{"experts_per_token": 4, "d_shared_expert": 0, "router_score": "softmax", "router_noise": 0.05, "groups_per_token": 3, "lr_router": 0.00121, "norm_eps": 1e-07, "optimizer": "soap_variant", "batch_tokens": [65536, 131072], "train_tokens": 383700000, "max_steps": 4117, "dataset": "wikipedia_en"}
Below are experts of layer 6 (counted from 0) of a mixture-of-experts language model. Rows are named router (the router's row for the expert), gate (a neuron's input weights, with its number), up (a neuron's input weights, with its number) and show model dimensions 0-55. Each number is 128 + 32 x the weight over its row's rms, rounded and kept within 0 to 255. Numbers have three digits each.
After each expert's rows: "comes after" lists some tokens at least twice as common just before its tokens as in all text. This comes from a sample of Wikipedia text that the model never trained on. Tokens count by the router's weight.

# expert 46
router:145139151113126051094153166131145125106156092106153152180149079076204125094106142149189131098076085143154082146148132088116090090107135200109129138094121161133157119155
gate0:120162136103218126147196115183131111091117113084183111127159151060123129129126192117120105094125097097054087106114147118131124148159137097085076106140071131131074137110
up0:130110135077063146106130126131121214102118100205088117079123144186139095140148122157141142073125064180143120143106094179138128129143116141121163163088157146145123118108
comes after: "-", "|", " /", "′", ":", " •"

# expert 18
router:135147087117163069044087077170112100186130140101158161150120116122102121178076083150154076104120139087134123131149155094114098120087170179138126147132128122172145107122
gate0:124136165118144121104060125123144157129114133131128135143134123123123159163132105131116076088084162129131052138113135122171151115143131085083091128185124165059169143129
up0:114116195107087106135042157170147164127129131139128139125116171139112153106128144131082090127083168127143091136079137134137158107138134116114117149163118146093147168117
comes after: " a", " the", " an", " and", " his", "'s"

# expert 26
router:112187115119147111139190143149135178131153153147138086123164156173141137112125088161058121129105129181159135088119137102148067177079079154037150151123126113134130138149
gate0:128107216151168165131113138146123106139116235129117159131184167112116120141157132155124160084125174177157117137172129136123128156145129144137151139137128110152177126123
up0:101200126121099111101161154124114142128130000112155072131112117130160152140121119141125137120130107158090108092129179096114126121130133131122115146141137132117096174120
comes after: "\n", "==", " |", "|", "See", "-"

# expert 20
router:158178212083137111114114155124149169150123147077144130140141135177081085141108137147116114082122123177077179149146128110139106148194156169119152080109099153157135128167
gate0:083064124160107132153121186137050142148174131086131097159109141101094100181047107097087097140202125133113132160119112122204090136125123166115190150136116084144042129162
up0:168157115106158131100159037115217127096076113161126156072159119155148176097207127157174164118110137102140147092133147142064202089147109099141056113134167151136171126113
comes after: " was", " were", " is", "-", " be", " been"

# expert 44
router:081158141145182127085041152109175104165108141162170130137154210096109125159144164083148104179178139055139124162089168102044102183148110091166087170140132118112126171116
gate0:105157133100181133149102122148114130084137137154184163072159175147125149124126118109208143133145199105135090127195162089139151202120135124190131099115152147136125086142
up0:108137115082118126105131091008125127122134114194191143146167127133118068149116133104053119150089119086196156096127120157105151137096137127195096112106135133088084129122
comes after: " of", " in", ".", " to", " with", " for"

# expert 54
router:087099093071139076093113122110137128149132105110118120103145113077101168178134073118089145112152123101136120105094174131080118137099177156109113165119152097180112135111
gate0:123130089081106111084123153123123104100114147184140144095115092134175215125148143101113135148115110098113156127097146143208130083113151119118127080132145172120109133168
up0:125155082145114075151130197129130049129128104114120132113125121127122073148126086110112095080083144135135139130143164129098162075132218121132122111132117078160127105131
comes after: " the", " a", " and", " of", " in", " The"

# expert 57
router:188115164119103035112152152136154120149098114146109079190127142134130159114114155161130135116086151127126135129143171103146082052169122140106143159118120193148128114202
gate0:101126066129153138114153122115146137069135159122113129072110129158123052131121171131119166148148125133144122114135156158135119079126126115072128127115089126120182140133
up0:139167079118121143074126125070152133105123185128108135119126123126090121141168168071100140141151156173189072127126159112134104096120123127098090168137124137104142144119
comes after: "-", " the", " a", " National", " •", " Country"

# expert 53
router:169137097151148132140055120086107134141104130159115142080094166169164106108115114086105096155165139192137128160094140194086176155136118074168089137100132170085096136165
gate0:145111162136155130133195144129135166151158169145135188128143138075150142168132106168076186144130134157102127144138124069167125102124125077126129120118133113129114162136
up0:097146096116113130109086129094129101080059109142118088125086096153117132078124128100159073082125119077121125122135118150129136178137149223127133137095104134133127121069
comes after: ".", "\n", "==", " ==", "===", " ==="

# expert 42
router:048128117093135120146137159129113107114058152108201112115148060144135101151114161152096121079121071095157088081167162115130129162100198169095155105161101184081146181096
gate0:104127102059129138122168112100111108147017101123089133127086107096092166110118084131134106135154129186114154123078107235103128128093151139106104145117061118111110135102
up0:132131137168142211142127080143152154055157126155148187119119176124151122183132090123136099137114121072169101086192131087139162145101085100113132147128156187123130123130
comes after: "–", ".", "-", " 1", "/", " 6"

# expert 38
router:074148137097167087091201164136143204134112114123146117175117084113183103177160157160178122117101136098141099131119150119173153187139127165112119085090122112116123088085
gate0:140102131134150191107130159135138134208156182126084111153125135117154128127149125147129116120134082088135134151105076103176203109123127136168147145046213139123150121152
up0:099143017149144096128125107109123145153111107097113122114165086060108158179154090148094224063121092117124157133126137104142105119125133169165139127132168144131081144121
comes after: " |", ":", " a", " (", ";", "°"

# expert 17
router:113170105117098145108109092088123147088121117106167123124123157137130110160114124116193136186099118137118103175163154114110083078100182105088127137095135195139107133134
gate0:156122121201125113136125151087109101108178047220147101170113126127098139179209103116162107137080149182180170139099167085184082190154202103105174113118107115100117126121
up0:117075040107146175170173145092132148094136101207107147164175126051138144196151090127139126194162111129120114163097077097125140147109130124119128108096129084118103134110
comes after: " he", " He", ",", ".", " was", " and"

# expert 47
router:105146103142161157158118100144146173131145169141170179206147129148092141118160148098145117099137135081131087054105077134124095181121114102134156112094107150107113137095
gate0:130066074128129133132081073131128129192134135124141132106046143145113129171085108133115129140135149179122132117128123203132138128110144125151103154121115126030134128130
up0:108139119134094140132182118166143183150083168160120220106117113124105114122221128166205129137115129141110162196128125124129134121100150175117068119113128145166130085137
comes after: ".", "\n", " (", " \"", "/", "S"

# expert 39
router:182099175163137104138129163134108127097161076064126157096096100116164123172141165123082189085130159169102119111156124105107129072081065111167141083130141141071083157157
gate0:153183136144121158132121127138101117078088109091126136155138080154173086114115139144127069153085132111160151133179129158136045078196094152155128135145122117165207106145
up0:129120156132167129102162171136126161111072132139138133134163247126076114104156145148104127117152128131128097111126197109178137086142132121135144126136086164103129091121
comes after: "\n", ")", ";", " information", " Animalia", "idae"

# expert 34
router:098117109189175146097104121141109121156113135174073118112100166144115061126114138076097105144131135139156135131148114161091129162176124080143075199123160114094152142128
gate0:124134044161110083137128114174099036242129168170158127130096115134107165152132112090099255147131126142055155102119126144174135093066147118153099073165110123126132130129
up0:135132179105170164122121150098136157033148105121119106123192143128132104070118132118167004122096168122181067141137131127090133133158155135108152194070135126111140092145
comes after: ",", ".", " of", " that", " for", " to"

# expert 11
router:095104079104102121110139110131129177109125082110112150109151123140108079113126163178141097088130114119122151150152148121127143166058109141118091097148108179080083170112
gate0:119126136131111165178125116102116071162181063148110147172161181113101093160114104104131154089111184138138146189127127124092111154123076085116130107138106109117150163115
up0:117058164127135067128178112089169138111097118096118145083038109133137139111117136143135077105074138143109149209208170128107182118125142116132065130098144161133101177190
comes after: " |", ")", "0", " mi", " also", "1"

# expert 14
router:162095088119107143191143167168117103108153089138141095150087161180141109089166118093072106084082145106125136100140151066059120097073128151131092112128097081127129070102
gate0:163136093088125144087122140128128103166135149114076138143146129150123129110121103121140157140129214157129126139169043130135107000105122127165113104203083120050122122181
up0:064206133113134145117126120166122079137222142126134148123144133147125054124127134127117150170137147181146107132122110176203121088131150128131141151131101159008081160213
comes after: " |", "|", ";", "–", " (", ":"

# expert 1
router:076111155138115158103162068134124183123120068140152172117151158125157108175111183156130154119156105104166061126175146118068112163090147177116115155103082112141132124087
gate0:170153128108079128050123112070070130105129086140128146130128117116124252154137109171104124107116081089135134154211132142134147172090101174131152164103077060154127064122
up0:129151079139099152053139112154062122108136077200152124140061117095123126122113141199127134130149108119086124102128136086157118160138147167112144132124104118135130099068
comes after: " |", " ", " 0", ";", " 1", " 2"

# expert 13
router:071135113124125140122147153125112163174130142122110134172098077170148094106178147199103089085138110182125138058155134088173085169155114187085142091135072114135158112137
gate0:113090143129172112141088141117121161113135122144082161138140148083087128174126144109118126122115122135150098126139140063094128156141159146123173092107131126113114204154
up0:103171123128212153133070117080155155198155116141089111152145161133139152158094189126184153174154113122182094120168079116115175144060114143168126140132104057100128123127
comes after: " |", "–", "_{", ";", "+", "°"

# expert 9
router:113124150138100152128129115111100118121147122111111151158080088091101206129087134129096110119158166158131114156163073141146122106201130150128133136112134141170168095146
gate0:123113098138134107137108209123191132161074124149034138138115099176138098138154169128142066069132126156153211144126046163113121165128150080060121033141101129135118100126
up0:140085162146102126081107111143145129129128182117235128086135156092030135174155124150164171157132087103108125121130119080183138109130125201151199213053122149108135117133
comes after: " to", " he", " and", " also", " was", " He"

# expert 63
router:152108109106151169104139089137176087113157159100135176124117113091141143122090118085142159212118164159142081089110106101138115056137115134105151156117063115100069185102
gate0:074162130082126112093163136137162126160077137126149094138078076111129136148166135148156164188149134114125099137146126112150075134115114126151146144120107076193149133142
up0:055169130119109153056125134129107138188068141172142103148115078119109117171159125122143124189128153127121116152218125134169132105071162128092181121142130113170157109099
comes after: "-", " (", " \"", " G", "G", "'"

# expert 21
router:115125145096105121207088152121119119119154085115130149109121102192090133132151146187127133146073165143100145134112099103132070156150114160105102173106138190152149035200
gate0:116101112126071215086141134127128190131088124171184149133123187125133138144142134163055118119121138142150126139130126152186165109136116048132126129145091155167162110124
up0:171119110132146085133119105077102112115169092094107120114073079152104094093082133148157201155144108131125116131168138129086164135122117183162131151093166112101091153171
comes after: ",", " in", " United", " of", " New", " South"

# expert 32
router:147115171145125107159081163059077077153117092145079077095100117151149107091118118163138083151134116109125184116095170149113181167153122122140126107145106130090119125084
gate0:120112145157108101123154085122166121140113129128113148114133138094124091095153118133115131163115130128089130078163129157129157129167140142054094191129127145126155099129
up0:087128177157112096109076139148148169089128172145116104136138120185117186190099127146127123145132169146157133144126127146110093129121064088140096062119122120109128170128
comes after: "\n", " =", "==", " ==", "===", " ==="

# expert 24
router:152122131142141172134180144145114103181135146145115098121089131111154147125114127128123130182156160146117130127121143116123122115123093172144107077151126101127141122117
gate0:107131057105059093137110160118168096128155110127141127135117128128192112140094107125111128112117097146130117156081072126132127104115124107140127134128133169163122092127
up0:106172096189105137127158086152125065120183144090130211108074107145126178154096126137139115128155129175159147172107102108142142050126179221139112126129139110120200142124
comes after: " the", " (", "-", " \"", " of", "=="

# expert 55
router:154141159103163051080085095105105129183121175151103160124141171086116161165126082149159119118115153086176133135144166110175128137119127118081082141153076065153106135207
gate0:164139126111102132101095137128088103124127132088162117113117107134122179149136110139123141131134097183199118132122120176125164067099163224218143108119165125123103202136
up0:140090118105099125155127123120148126157133154186182188064146108080189184133148143113153134236116115128186144124102092154109133118083192197145134129086097135212197078115
comes after: " a", " the", " and", " an", "'s", " most"

# expert 30
router:101144088111143155115149135173160192152163129146144105093118167104184168076167107102134134186120120155158102149105128152142168176138126096108133048182115070112129130097
gate0:113131097142129128175154088123127097170088071139096083114035118167089129073130131119156109133081109161113118103151120143190130183095127095132130101075115123151128075129
up0:096134123083110090044097182134127138053162142127178124173237126114128122127188141143126132145136134064128151148076131116107128092124124139110133128229165126086119222123
comes after: "-", " \"", " (", " a", "==", "==="

# expert 58
router:119192093122123156104121066076138140128137106091130109116170111127144097083120159139139055166102118136126172122136184166126136099116178070123162101156130210136069133098
gate0:120080126205141125106076114139136100128131206155133105130124129104080104174134146085137116105126112147159178167122152139132102073206159112139148176094067094141095103111
up0:123066139109104108105067119201136116092059243104097101088130144140139114175115136118119108139194102130182130130074128125151165101162151134128134181096133173118096129096
comes after: ",", " and", " was", " is", " He", "),"

# expert 51
router:087069113196121088156138139139157093123131081175152158091130076146088118125119113147060169135103163106135167130105148099084119127083204185154098169107124164126122134125
gate0:149130158145218188145110163094140125123123122157167162137114126120120102132125161015151110126121087114176141111132102069098161169085095117129181102107136131116124154108
up0:124119094077122125114115130112133036149159116203138151128106199134127130132125101006193148137123139137132127125110144113100172130081066109124091120150091146109080134127
comes after: " on", " in", "On", " (", "–", "In"

# expert 43
router:189109137123102113121110163115172120107079161108131108155108095173168053093137183153119082103140123119130192103092118165097151138090113065171089194078157121083153169100
gate0:144129186130143121107091126130141121165152155120092132181169122129132097160093107167192108142077135121034122132125136157141126072143136093122119057031157141130139111148
up0:090107098113133118169129142084119143100128101089164118056058099115149132099178133082090124093128113133171130128138136131107101125121116180144178173237121135139112173084
comes after: "\n", "==", " ==", "===", " ===", " ="

# expert 35
router:111122144136102167142132145112152162145151108120181132160097090180119115117197133128103153087095076100115177095137109128093123173113104108106135135133119153112140182118
gate0:126129162140125131164122069102136127110117163156115177171142098029147162089167156121118131064124159126121100111129133114115151060107098127127166117092122117144110127099
up0:105074176145147136154113117124155154088172174142121128116129122086104204107138152094125153044081166111128074152140121071127140054120098098123140120086125090141133152037
comes after: " |", ",", " United", " in", " New", " South"